From a checkpoint of a small mixture-of-experts model trained on Wikipedia: 189M parameters.
Below are experts of layer 4 (counted from 0) of a mixture-of-experts language model. Rows are named router (the router's row for the expert), down (a neuron's output weights, with its number) and show model dimensions 448-511. Each number is 500 + 40 x the weight over its row's rms, rounded and kept within 0 to 999. Numbers have three digits each.
After each expert's rows: "comes before" lists some tokens at least twice as common just after its tokens as in all text. This comes from a sample of Wikipedia text that the model never trained on. Tokens count by the router's weight.

# expert 16
router:505529508435468578476509501467417538543502497468497446492471542524506532514502489535548478532395543474516535491455464477566591491542452509544552488460522529511474468469493535497516534484515490
down0:475524425548475543502520490525451516476477473464467483442549522472492481398510532548501507499504479426537546540504481516537559507496498547467524496466515483580524526486422579469492503532495428
down1:510492436480502429524498497533504607424462506521555557526487497526583476517511472528503502499541432520557500476470507523469486495467486488481528531564594508459485447461542508498447511553464478
down2:528459443447549531440493482545542417471510476516436530511487463481512411500453498508542537539502487516519482438450503514504459476520543462466469571516440443467516498507418480486467521492513504
down3:530554549530612462485516471480511468514454487502539499548464594536513528561466498540491511479458470525556518509542483513484426540508412539510496461456572503562468535533550441341492528504539474
down4:476558414445511513504428460524458532499503474510534575462488502498425525464482469471545501532484518512508526548597485461435552509470535420507534568475533439440535504488506502481502485474439414
down5:407580444469489505526508471486518508495475454574566513516535519548482477534552568505531508520462445487504523527498489458496510507482500528477508520516453539487463568504427435455483565434512493
down6:485564511444440521465558471503498394451556551540557434554536452498454457478508413414420461539508444472456421466428482452460543499522518504516561527502448484518480443497487524465501495497511537
down7:410470540502451478510547464476610559487511493544512473441462518525570442513483483461533572508518435436488458592411484515493510563512542405446462459462573453466482483527514519431552482470527546
down8:522457519477473565468459563606516535466517442577480445495515496518514480537484548503474498483543523507519514481487567485479487520491483559453497465482481483509491471518546575533544516509395479
down9:486583532432486514522553472480588516512537539533588502538492491468531504482468450440503560517507568481481477541458543413507476466589532458489466482456547510540482466438604470571519485462474533
down10:439482507464566462477480547503484461570445486568418497469488430544527482529445562474502545472471479485550605537508505492569599499469544446476452475446555506467529512469513528449469481549485507
down11:500555499555504510441475433481543471410496498393476478493511457522509425435570478474539470476545492486513473475490493489553489484513511507454430498533498489534442528553530542485509430453546542
down12:479470535470558488448462486469471505560479479457456471486526478495421466441506476471571471466469523532530411473623509567482551434512495491614470511523503496459496539480564458411534476491537473
down13:476589490542463488519547438474549508449487553530430466441582475542504447499478532595451509532493604497457438546531521490541510523519539493581509529447548506520487509426510493452478442454501453
down14:559488449433423499418472524506524525472461457500474550505432504558463568455465432526564472469437524483474520493469472473546506461508521527527498450523486503561571473450513496397551499559493526
down15:481492450527443534498420484421473508472478501530543498526497488499547491500565541504594499511414544542529452486562506454489476553563459454519495500468519509516556482435495498515430533523534492
down16:482472466497526519440496555509544533491539449538549522500576492465466570486495519507503496465556498460548483419529470426477538554491577515512544511455513521526496457511564487467518539453427453
down17:487490478472405536508491489472501552536522471531476530486545535462571500412508509495521484511460490470543399499496532526546553524625520560462482477469534482497490522464488453417540511482519550
down18:487527480458535522505468526499523508512541487509473461541534532500394551493508485475524472522453538448493493471479563449476499524435475435536487500423524493541512495466484451504551471503529446
down19:501495494477482535507580476446510589471466489492556489445483556499460534471605512563494542575504535574554512502506546420528533552559530459485437452495536460612496525478507548442476461457525489
down20:476492552488487439483485437482492466425514512460390576474530503558560423505501510502478496498560554489469415540520541478499476529556495517560489550488579422514539564503511486484508480490539495
down21:500516483518470495491522468441532533510514418447503460533479554488478474479498463408495421483436599500559539572503483435490398526466498514548585501512436505472435471499540439485533525512525506
down22:540489512508531553486541508512460463501507507404517510469499595545493494508529489462516507470554450450498502563440540507517489452432476545515478546519487528482507443455501471544518566447488516
down23:505481475491541509541473492520529489444531500525495517485504468616447579479439509348496482446514481451436436512514582499469519539476501502478411477538422515452462524524483521514494581486551489
down24:485487516556508572424504558539501459486477497419486475530524499572546467574451456519512435520510485484571472471509467463514537450491543522525472456527508512418451430527509529568474501482516458
down25:478507472502436539452559498500531513465549504485513528490500472460518443447464550532488503507622428491420519522478483523546524459571565495477484527521553490477507476433554510546563465517499502
down26:442467515483391430492509575456495526448557534472467536517578476474581465515517530533544528504543550520501497512572509605512513510538527422499510488495490519572489524528466580571491542514512479
down27:475524509478474539496497537467491544549497518474504457502536500489549553506451456543515549544482535458509480586522503502528459515521454468530499427547530495598512495504548467555507554433508515
down28:445464518602505516505564572479559483511430445519432499519571466496547518438490453448493457548525517542457530492430474601470483560547509514481562512536489493478536507498544501430510492506400573
down29:445480515444530530521519535529507473563504488510533502556493447520564521551481505413499517502482487465476501501503471472474495429534523443582474449479414473607437481520472549393541478500557531
down30:444408562494529538491458520538530479491569529463501568501529519439521453457609475483527437561524517501516526549469397512494480476497538508499563481512487572519517497438492432514506462499553545
down31:508560418458537446526509572511484568499475524549456451495535480469517510504485545515515520440464576438451523469557485545517509509529532511491594405434510437564512565540499518548491519489419427
comes before: ",", ".", " and", " of", " in", ".\n\n"

# expert 17
router:541471540527510564534535499501437495514536538454526507520516560531544537546486534561539474414438531540541542470488489524476492449520507487533514406502542487486533445469473546530525559502542503
down0:444508527433433509495497551450464466475425561450442437484547475443512477514498527448462503432565514501501418531487574526506449519394491485447490516482477493554595493450571560572478464468451503
down1:482523451436479564430512535413495448485535510589452471526475496536523505614459434518473438456528551491469484560552454509497503563521483479518517408478582539545470458501492578527457524481519482
down2:558522472532447539493474513486544514520515499484493562558532544526587542511548481480466505541480378491568525500521514519461554529506431532511441479510462513520508465485530446521455516504533431
down3:486490471529494519460535550502478508529460446457560583541526581475520523529527512499553426468379582546478523559519562541480417463475518427477562499517460614505592486487538522427539521604518481
down4:497520467513453528553502463434506525486491438427553538530528451519500563515498506561496456498402456511462609508538508419443488518470494469540462446510516526526478400484502432480483515492500475
down5:505425558456506510494517558456557513487439448549572594512477419473517533527586478500487533524477456509467481501437463527444469583581488530451549391506465502471446480452408481401467459479478511
down6:468505477475550476484440519453462495457504519619499489503489563481470487511493503470495450504490508510490471482473538506472525554525564499535512471499511472481465461436519539446426594514497539
down7:413504593519487559564527483443555571516444465567525565553486507483545480409554443477550476489524539467479474549499518457479422583454518458402527438565439525509507469530539544513483482478505463
down8:490453445519511488487476469600535505495511519507493462503501513503472533525531522490428538466506540479462461476497429537494493535540440485548496478421473473460508495504453426430510477394505487
down9:525517485508556469515540516573461499551474525548473425512562499522542478511516471491517493486493461437480537559474483470496501519453529523534569422507460517495539481496492573448565536486491527
down10:569506524493543416446449498506477485442502435506535500485471518462489505503530442458514516514443518553461519512569517524479518502561558520483576515450526494515477481488529507450532501530438476
down11:415526466528491517448469516495455458431610475524496493504473514556536419470524438439508522526433478449575494419500456490498509511474484465506445526480527558442508446509561514494428521524502458
down12:509497498467486463465487505496498529429449490501480479521509557511498457527488550505459524497497546463430556512537571409559455484553461560442487432497526515419528573565443492477515503520451410
down13:443493540572483565563489497537447479415459537556461503461489469478499504478473525511445496486530494498442545486521544527446544547572447562448553553520537419556464451544515553507469469430518472
down14:527555549509465488484458538518487520496488514556550558532534476539478524435556425487465541437510524500424463471453539499399566542558518487526528525471464451497527469491476538482553535504518542
down15:515553538498441477600523521485481483532513513454467488405564537513471530539458483466596487518431514495502498510634451490529570463439492535549522512578493558458470510504494559533470467509456488
down16:523451521458541545539502502538532515421544559441500445461476587446505521521567551574504552553512517546504569477494496553549512521488511536542511512491472499574434485484524526581476522505496440
down17:452502526527459446485529505477476483573495431559526507538462488456525472480543498480479504534496446497536499452456534495451476524470531537493542524559521471448503520457488479554488499530434535
down18:576457506531506438502456558513459494549508516480534579510433546444475494548485523572542480452486496540512525432466450514568451544555566513414481508520534552541516505446550460505449471451507504
down19:490491528560557530506496584500556470452525516509458494560531446544474496540514520533468492510454499475442412497527453424512538476538444562589466550498438471501562490505535565434465523514455525
down20:460517467574488507415446400542509529496469550546489464570522541519532456467466495594451496494515547444497509538517497543566541442500445616454529478546552531496481434462509502485463505522472431
down21:530519466440451531451475461459534472467510488507515449528496493498548508456380455439509503495541452542557509528462511473508542531483553562546472517537508531526443472516508502460502534521559573
down22:499421473465425450520510462462507560489508518545519522459483468523554433498516464446514511457503504570507451510512408533462472495529460525518500517563531485549516540528513418538437577562519475
down23:501507462525460524599515478506426517473505538561552582481424508480386481540509469518469488483557569473489426502451589537562415551582521488505443504503526544489476564494443465557473535461512415
down24:513550503496497444532519471515542450574421534456443530560463493534503539476501501515467504511450513536495492459513465504503476564466460446545538508490490523584456477505476512524488454535450530
down25:425409490572526548539496445504416522510541412519484539411460502452536437477436521500577483516499521475522476584558511546440546557493496506495474463540507528490538512551513502501448441476484505
down26:527551471466461482489594472538516496532501512446423542498516518552468534523512510380519569503508443533526464454505466570477465446418547530457505503534523489400502478475555491481457535432459510
down27:553574471427456488544418436485527537482471578538488514493554469520451484551554464569530552481490504524481485507496504504504458454640531430546577564459453494517514492490471499544486437523522516
down28:528568522512472494489570493444513539473500552536450488486504560487495484452468504470494523571431520505462535452488493515487383501483479471533442433554521460499470528496479501531557488544533543
down29:541539539484519512535541458488562499505481509573464442526440468525501506477519473520498490470485415539530543554569526456558558492459405488526511526501404499538472533513525448512489476492417556
down30:520463600464394561489452471488520510509416499507471553496489449512447510468539360538499523462453494473518541437459550475548539509531514491458449469499557501570489501453536486464521432548501484
down31:579397497432448538516446571477500592480431464532486475487512591454519553476537574475523483444510531548489526552502459557454583426538500480520496519493513527493573476571470566510486509484469495
comes before: " of", ",", " and", " in", ".", "\""

# expert 45
router:441532472449460559501498500521460485553447551444503430575451473589458510460459502553584494492442563533540591517485457562550521517527480566489557464455465489523451424441487553456490543456545492
down0:544476496440472544512470489477525583485493503495532503478478494462482592511510491589484596596386533465521539521477498534572530479572491411574555418513534466477493456451470427521472474486554511
down1:481509475511466574514491487456481516534511522517429581534499471422515528492525515469526498536362514556497496437534506521421521468610446513451405485541463553530492416491504464441511526475486492
down2:425465485441490492428468517496456448535525500477527546513493479458497491559507522549488492481482426572506476524483501582541488518486485528480498530505476473474479493532508524480508470499507542
down3:499546531499499466523489502487489471491428522559514510541532466523458545540510500555471563502502540503481564507573496491470526545555450446499539455531513442526553520480484446530454515464572501
down4:496458462541455495473448466528464544472480538523494508494478507468533516546502450545529530493492485495524421459551499476461537475518477517497416511529459463478532563527502500550509499499523508
down5:469471529479471534508498448533505527487544596553492475520474481487454459470508445490476451525517410512494422484462502520530413417524475490394474510484546569490446528437549476499518474502472467
down6:535456516434514500536531498492447588528532467488477547473505450442523510413491515441520499487429518473513447534469495451480535502456563499552460600535478470482505471472491494467513530515501474
down7:475465527527520504534482473537529546432483444514531551518530461499475464508514486455539542498499497531502472467477490512463517527495541550514512569558450532523536467539513515514571505406511472
down8:493483520522487502573487487540405478539495534409404557408485466518561431500484540539499538540462520482573396506424463524565530487473506455476527603504491509519565488483522489493542503577470491
down9:558522480422511501456471419518508554474537436431464491490501435488482482482502503494476553508505497471502431552527518538418556582484488447519458483522532500575500481470506480515453491511482461
down10:513452440454482499411508452483496454471500452415469507515482487540599475499512413505575499484478575492497527507491497423573488446520501482504454498456503553438502471536491506567422538481500444
down11:498512460510540482459444498459511418479485582470465498485576474520537532506515422517451509478509509506472492461465496490504499419489448566506532403534504437391476561604448525530453533458479536
down12:459504552492473470449554459534425487555533540462551522474518490526623502510505446469490515538531540514462498517511554457423471518554479529473494489483520478489565544478552537472505495523527542
down13:525553505492544450528490465535486453489473507513483423421512414515506509497516551497486517547518645602553405519526417507539541533491566511493519484468532534535515578565499442497542595543539510
down14:510487516518481480484553501473513471519515541512499481571533534484523519477540457515485450518510463585452463547469494550535558428428570486499576434582494517511513520463581546493556567485481509
down15:501454523481466524456466531520553504454581575573460525457471516471443452487527500578518416428397463505556490535510489526372520551549561435397484475532471472545527449566519506497451504486443489
down16:529472559524470494485519482543517485440413537477558487470582523538541442393505556471495502431528411459539497460485529539544484441527522416476448475538456501511485524495575538453527572484457427
down17:448430541535475466544523530554501566473532521503478549532512522450488495546485592561488509518460509536471549493522503496496544523491561555490495495518515509467418459585498510512457553512477576
down18:555435468517552509512565524559544467436563514493492494454503495508454513467485531610562540520507574511485516473461523447529520440446463483508516496505456535473437458485523457493503534593414513
down19:550413514471491497498522486477511537536510526433435425395530501494566437546529507562485488559470494497499504520512531539459503525556454480471506546491451473472523509605495558455544520481426446
down20:508458563534527507521485509517495505559487526497467486523530563516521543430508511426512549512548499457443495431471482461465462441502461523496467429488439428542540536473541508485464491516545549
down21:541426559483571496522488483562472455469506533448505511455494492422515455506474507442409461488451496508450510540537571531474541445447443514515431298479482529483488526450517523491481478526443530
down22:450452535537517543517441513503523542511564482547474542520484486533545486543520506435514485502437522425497468440491462499490540504463464524509429492542534552516519467573416496429516552501534507
down23:546522487527491570426496516476500482469517532477506481539423516520521619494467491497540534468494484405475453579584461469417499466516470549416475555522607576523510509539484484510473463503527499
down24:521530467502505460488506486565533508572504501481462503545489483538487476534471566470491477417535451433444457474484538480575483415464433479432502468460413478501495499548397495515511468564455481
down25:515514482490498564540481450460578440464502525532540535554473453441514478472484474500486495544531538490490443521577568520564501485439514458486438521524526496589511499450495528469573464492519523
down26:544561557560486496461538490524515459464455485523507473495518556469506521458549433575510438487520544496525536464508511480501479469494524489519521500479562543404532480456524526499480531516512551
down27:568435524479430506494527485491450466529501524458541524491484490505516507535477483513424473505454484466549543494530538544533577503419474465565491481502494539491467465552495536499514468478535474
down28:449548505526459492480488584519530484540541457482447529517515438486469521519523515563515481502492493513568510525471502458507548498503502525513537499519455435431480509518509480490550512566568565
down29:490508483485463518480541561446429526512473512506488493513441463453487559536518534459482493509562414536588520461533509521527444552520493575588530530485499459422532526508440506470522437449442478
down30:459458522491522395513427536536544572478488425475420520492522483395448511565436460542480479551495518551540499572575431521490490472483496480540477459481526493508436505508482424508532496514537511
down31:520454510551527470552546575423475465448551494466512478532476454507451498505463469495471508483486413504511537481548469534519528533520518574459510450523483448435491570502475532550520517547458402
comes before: " of", ",", ".", " in", " and", " to"

# expert 8
router:502473494473493456500526473485414482525495522498544525552489570506559494549511514520460494453452540538510495516469535471527495442528415492529549501463519625538485518481532573567467539585525478
down0:533440471523483478520534510502450458452541488556566507482507526449498509450483473555502468571477454576484493499479506501497480483565452483525507505436542540444537510515497523480494526508397473
down1:497503490538491507560529481453551587510472483520514435508494461516524532511433607509548440557450564644480482558533489550503502485445484457521434528489479459495504536535417439480432446490483536
down2:551483535556509453488494509440520486507524460489476556503464477499569466463510478568482465474466563494582491508453523507417489511493566515541506482407511476502442561514509456490545530524519525
down3:535494462530407502476459516532549488506537444513492518486505566584481427467467490502502517502467459517447468488520464401534533537496446436466531443457537506449551579524539483523525496466459567
down4:450576508517504544504517554513571533525510500546522504462546496471476496509525426480454464527496386579577492458443517556434639469432402514588505578475483529469479460479488465535460603548478507
down5:508454458481486487454485574457497460566548517474434475492501471481468536450450526525499495516463478517471545500490530521450505486451488504471477497517602435566519461466539481479493491469475509
down6:518429511487426519535521502489377478506492540581501536520545514441492497599502476513525482474492487492508482481529563557504532545511508528500448459524441537505546518606509556524497476462516508
down7:541480532455549539510547465504530499482513486518583563491518485503455506548509529494462489515467542501459575485551480475532467474443559520547569495476485493446475472489531554462489490434461565
down8:537553532482512505510486527527498593469446525523533486492485417548527468531499555552572509518456505479405528475539513460504487490484476533509495559607557518507520465569487438528456478494537530
down9:460492567491484471508537541462492490461495537537494504503599522484555499468442483587561502440464527518530509506493502504459533500550518405436500542515550519559520457501517504461526514543462508
down10:489489462497479519486511530554489611513529545467486460542534534435546501486495468485532543555455476467529574487491474559506505524442482486509494514429391441466520552596509570479550515449487444
down11:535537536438476514516506439480491549457492434519506480582531489456512554474494566506519544495460496510491527496554499519483539543444539544538514419497485484486521439529527560551538497484560519
down12:416580524434561476402457442545580530437553446488441474518524513552514434490458417527529488565513536511486501458523538494521434503489494514520551504506515511518503461540533509524486487477583483
down13:519489507507512557505507460424469498496476453475495538516522458499486503479479490475531413506506442431522566473513425462516577481441486470502483517509491441496527511481480527531472377506433484
down14:533500470520550513492423568557473483512400465534493438464499485461444494470544486515452548480443501451521511483525607510462485520459512508481456460494518567482497434457513494558544520515536573
down15:534533517504518549441498518477514527500508444513532447489556482487563477531469505536518443514445475449534452528523448533485517499609482604512485486560455556533491537543516510536526505460461539
down16:505496571495495500570445484500533471584510520429465491512542458550472446556524478498530466517467574507488484476473509473502519513471564503527521551540538420504470489527464513510447524555596494
down17:557601532517410550565491569473518415561494524505562514525413440549621482535509440468540461537537447483462520488489492518485464490447475520569469541473479520502522503536475516471525452504492475
down18:498474486556582555467524482469518450567414526505439484567548515480579527591456527488509485503523548487432499532587477514452448533512546457513518417479507481559492516517502525509439426466425551
down19:519523498467488497454547585524551465556433455567496579527499550496506530512428507457465503474494443500519498558505550559483567511546485554507531481522574425544477488502508479487526499449503468
down20:456430624551533506443482544525421431508472483468524501490457501516503471512495483514505520469503468505424498523555577470472502566523574433427485462501435445525500520541417503456483522452425471
down21:535513463503485513433496393515534513494484471524461479446486444463514458494484536534591512514442513576518558500462612455528508441532497517540456592515513528477475500480508496515578508496466418
down22:503545441500488490477560498550508446459468486506567455502453465551532483522523520460437483556481475504494506494484529556508453430576438473510478499488626486517536597538531499511472505527475439
down23:494481541504469515380462487530498489560479479461470519453507461476489522563520531523595483536448508526591536426448507544503478462544512476468516519524565525517482552519509462451503528415530520
down24:486490455494457488568605459489443462547502468528557549483476491449504511510497457461484439445463517481505431505505448553519546488554479531528531485515527489508479492570450511494447522438508569
down25:504526546500462522545522584476501508439541562475431636463480553504559505550461527531502439559584508510462488413489481498395495529484504494541544555514450506543479481506543547479541459482440429
down26:574466570559513477468535453486513520515555513510448538485478531430554496475582432479503498500555462551450495437539458566559438468455485618525470442463452523501445511542508509453492470521552451
down27:544528517502520515453527485559486481537532524475452570474517447600497490432458465528505509592480478414474457515557455543437473485493507500417519499471524449498491508568452506489558430499476439
down28:558491615488486573471480431575528504488467478527525473441458507526465578481540576464474505450483526488584483503495514537524507534463452513488434425571487523507510520532567513546554540483505433
down29:514491500471443467517494462474479467485531514552441492454464477457606442520480585491506436466458494561483500526439504480460503536504556537499455459505425507490581525558473496465458557549557496
down30:470529497470486561422471473522541495483489574479483485474489500526590480467566513505500479525511471506592557520467547454527470517521450490561488484492473457469549446459564428486542473542560530
down31:459475384471508506434432472405515553493491512477458502513544463518516443512529543572490510524507555441447458563469520505456504542499521417469523469565488504529480513523453497484484502578497524
comes before: " |", "–", "1", ";", "0", "2"

# expert 9
router:469576468448534503481519506545472496448547513515532544542458558439545561508505569459563559498437493535554513471481461482503564440496518540544525504425504544442529543530523501485447496382458535
down0:431549444461562573530541579527465533494448531510517472564525552506430511459463501485607489487501486453409522459505449515492514422516508438527402523420470514483506451408481428520450462492467562
down1:445498515498560527429526531496501499492441514528485549561488493538498476563500462446465472501478503542447494542540578551526480533516475477520451462418510439530480523460524466509446506515480515
down2:611574435534485511501499443490486541548464474547523446407509442486505471575503499492488492549477424504459496499467511500536449517489537504497474531494451543481501498511511586429464516531457527
down3:472519479489462545531551541477466486482482478496498522509494439545561604506466598513532450513532446409494533513496480425493487454490535472469513422471506530505432526450475486522502531530533448
down4:595497408507513515456460531477546465522486456525468474461494552500511476630479430518536558569553506458469575520503500515518436506505506452506447531488508498472453517511485523493554497511526430
down5:461495474503520513489473479485480485496463500439485464520510526509481580524499466499476482512589492526472452438479461549495542502577473544491466459566513484437421523526547481500600490527572493
down6:472531419474421502422529563463463479499546498501472397506474490464505457579446436543525491458457444547569456503522579547515495490515510475497547556538501446515530480436452554501489477530556469
down7:552395532457514458523498491471475540463546492507517519496457455503509530512499539544459517558474494477498444498417481494535526456540571530532505468574472501488464442444456522494609535451465517
down8:542447479524396525481482459506466518488461557424510479472512485530521514490495541449457482502486498509503503577468571534517463479460459470519497521418521589473418501474428490461533474453530440
down9:507553478474502482464551530424545498505468485512498493534444530522512564528517395521499435581449490496578486501529480492441491573524488543534511500507515454432530477502514514504474457461528486
down10:483482451452543480492538507525504552514456531515488472478548465510512504490491562415479558528505436483551495477509452478541467515519524541438435443479491455448482508466482486510419438585516572
down11:536478537481571516435474484555498538436504500568396432489503513483519480516513534470489499510470542485544525523493589501554506446448474448406526535447508525483551528493507524465511574551445386
down12:516540481485463483549457523444520501480507463493489454484560533527528499525533484532565498463466475527541499495453501459527600503459467450497512483528467537516426508475528503545527546501466539
down13:527479483565542535500557476477559441436512536574562541480481540488508463532464590508424481472475569457565526538445458420512523556462478482419514587484496514509554475457496480501488460597427531
down14:499504468437512487536501504490517471498438448500556434500508503489461499543576507509508496537549489440503486563519566487520473484492531592451479493478498499452513502607550537539434492538457447
down15:509534485494490439510490509564548546517529501497530554514545552467455524466536540459468485497547475487547488548495526526532462559496535494463497496532513503431590562534506552494492496489517475
down16:457532518546495504527456471566548509582461484514525531453467488540490542503469432527456611527533527521492453509536518466511534454577494535459484543411441497443494494488463458514535499529485457
down17:488454496577470502520576471513494516415532436474510470394575551482487562451476442497564495487500438457525573564505528482473508502530563518439431479527459516518477517524547453495489498529522476
down18:503507493546486504527496481436548496524467488456421530462545548512491481541525472478540504533480499534466495478513449478526537481460474517503476562560495487464489551514486542522480509509416523
down19:521531538520434476491541455559498506509462487506533507487544470449569476516528457523487476533467509526416502549423497523515461503477504467501501518500506488504499501451510457486522520518505420
down20:494485521491543510523531487483510496553480527487550545554540518468492485536571528488521449502541469547506486511537517515577497496503594441438468460486522519476536536456573554475532531481445527
down21:499554569462457437450433479422529546515534485518498478529531503506504470445486504549493547494428553417441540448511533544517560473441489459471484553586576509417516478484522471466453458407501503
down22:468476497509498484410524468472507543521484507476503547515424508510505453554526532519531512546442540503520445539557507509451506497496492550585510490487455487460509537425472486483487472465522508
down23:534459494494528500614447529460437434490468535514521525456462519542442540531476465539505569498522522432505507448513525458513469525456548502433585490515469570497556509543415424483463431513528534
down24:493469411538606539505506477544539449487509562526450536508451470496501588435480521570548505519492570455477529495471477516507551466513543551518447460466541520540515529501465515514585479442510473
down25:436531474467544437504545530520471523585431446508529546481487486538515534498442500495549402489512560525441511402460484603503561523443524463531550474506570500566487465495480489509535533473423474
down26:470480536502470495563548492456480470495435540532539520550507526509502514462461608529491482519476505476508493546444563547504521520475535476519496471492547566424432454496541483527505452485485530
down27:475505610520462498460442528445632426512493460474534543569492493517509522495509422497456481467510452472531518478531480492537587475476435480444550443432479509549522460539501601543509466435463461
down28:553484459487435453543465529587534523517530464472531572535546498528578422475482493459498474489561447515475458513489440476506452497520490499476587477462561498525472534520474479516555490495524570
down29:505546471561562487492518497434437445556432478468458506500543501465479488463455463556523467486532427521467515497455558552514529446554421479461458521495583455453528483512506536423502587535586481
down30:477515522481469498424496553484528433438549547538506527620539507504475521503535402496574432540510515491512591480495508441544496500432459493493481484465531519550526454467498459464541531432461518
down31:465469399521480547422501498535570496493513590530485540514516602532457524523484487480440538447549431470453537499498477487509476527487477443498479542481571522559513547504534490438524572493555448
comes before: " the", " to", " a", " be", " not", " his"

# expert 11
router:513477497472455548479502490504447409509435504509504510572514494477505514546474489480535511489447485529568514423466511562477443464470481519521494502451492460461495518539469461470531498552512513
down0:534403503507507491452469394513493556525459551474559509493524448521499499471439520433514437449440540516465460519448568506544522509592507466429504437470507522539519558542542440475537547574496424
down1:512546522485526396500472527471547498524508481544474560488515488557524583576546517474529520532538471436470540477465517457455459546427477491532501496480474587565543503482539475532466541507495435
down2:440467503443568464506528432566473492562532459440438558459576557511473519521534425522532513533444473481508524513524491494530541563526526506512526450517509462538498532502537494506472569527493545
down3:450527545529508483534508446522510553513522481537583490490537541501547426572520522497494454527498455443443482523418496423458455539457487514505541501478492496577517474493518486503547400521468451
down4:526518479495475466505568478510532503502568479460537418457504542500506465507528504529507420443520434516547508558504462549484504564482479469527497557460498420536550542535471493518580506530469479
down5:520442548489425568560464489505467507497492517497532519466519476537484489424594484518501552488565477541443481475580481494438520563491501510497430482449480531503423497428535548496463490489467456
down6:400496530525474571524509509461456535506499510453539617511523519481507532526531483450462460455427485502468459467476547471399508465486518557460541470451542518461458443540558502493497475554497502
down7:457454510568432464478542479519527447583521427464506496561489472510435519529495529523477462461503528452563529452453468540540475591546546567530497513536477464515482502505485472467567520512476492
down8:433493422486560479545522418489496459555539540468490440472498430478522503552600545516495467489546414536532611532540482525546522521522601516415525519551516521459538505511464509521532469486447484
down9:465493510542500574537464497552453450450451481535480428540487509504527565510445557475404396445493480500437538465464435511533530426489500465497446482555501399394532466535485508540504511522576511
down10:550518439475466418500492519461513480473484479511449502528527566526527498505504467541562416499489522419510502426527474591532542500478512541517476553448444562517490436444551541512507563462518542
down11:524504521563520377515433509479473522449541549488447526394480471505619458459443495546552486528521470484510569508512561553456492509492500509496588472444446523513470516521424534494509476522607432
down12:479446535540498482461458445477529544521428504523517479423512520500491491510470442523523499499480517584440530482484513559452498538515525484516500582499502511521592510437457537453535557468452472
down13:503490445482451457476468495527557483542497469462482460484514480527514435496496521516509458496525523543481522514595489476498463534452485533419519501389515548536487478487489447455531551521392489
down14:479516527495542572520536541532505508481507510517555476504577474536461503459478492550475506489523502540514483418482448528481559532469486473450487469537478525485481501517433459540476569475514492
down15:509424512544400526522475472476514558520513520532492508511480514471548570496503523470482526491452533481515518510516458546451465475482521513476498387501447469489500535556550474454500467483507482
down16:500486481500533486638488504492468439480461454486490544497533523530489458396526565547419517508511514474510509579444562480470467510430474542505422475488594492510537494585500508511496488459486587
down17:511469547417558443505530523485489495491500479463456447412548540535514451484559537522462470453481482480484438484475547541542538541553472482546541475509523463455569476503488584521534554453563562
down18:542469542524544449489538521496421434597524468523533526453519545475477485463419542444511494453528506554584483520552496493495538547496480405517505567513533484520479477524497417557483572487524541
down19:448576539474541502491547505462503459520499490523607492558432478465498491443538510532522501439541516468518528508537548561445459538539494510520462552508529442547507505509502424496512533542485478
down20:515531417467475459526504527557468494527494473440527500539478466505473528515518501485498459570543480444484457515482569454507540479528552566545509638455453491420505450444501550543536455516471444
down21:526545538502473496533471500572528458477482412481451531520472525549452515517561604555515515547423459474559488554464578521466495516532505479470540510527471461522513549495478499574463438443472547
down22:520552548556545506560525475465516437451466526522440580496481521523517548542525492485413515499482421588572494494468496532567475475505519545483549494523545582500547551512565459478528468554474504
down23:516421484597515398525487458543495536547488454458464531529529539547491439476471493529509470556522563493479503522517508573509576446538511606511471512449497504493529508484525500496428452466383434
down24:503552475501501472524460574515508509536465518480552475490441541611508492563466526539487527523469579519526589518520455523482475420518531516527557504502460565544429515493455525475560473527543483
down25:537548508501465532505523449505493505515526444497469463551536527542453497477467530520438511485470540474552429411526492487477480559441482479537475473495434516487573504501445466488467485508449552
down26:546572426502548410490514452414559531467488523480472500515500610531483512544488475523439571512463508513516489453586488413488527459484440475515508503493481433497536499496501483453447478496516449
down27:496573514412507534479583462453464510549502544506444479411512571614520511511498506443469512551521442473549521539462503488519517458544539483567574515478492448507567526472483576459448565597524470
down28:538537468528527482536492476479458458512400532524507536531517504554409485560434552467573464514457385537556501593548514477498523478472507511545497449458475589534512511522492432493501478501466399
down29:550565515566507421479489516558510528487540585498495513608444544397560514465468441476486575505519479476482448426553522457442512436439459477495469484571432533405421446516469480489561439498487440
down30:487534432465509552524509493483478464525477449515446448484516536477485570396460532493434365467462502505543486474550508465516483519464509450454533496486487452498496505517518488519525495553527475
down31:471523452449484487525580507536506504463441520462554472492518486432481601386530492434439452491412513533458500545473519512541565549540449536422501519542522519516436465521550528540465475515455520
comes before: " a", " the", " to", "ed", "ing", " that"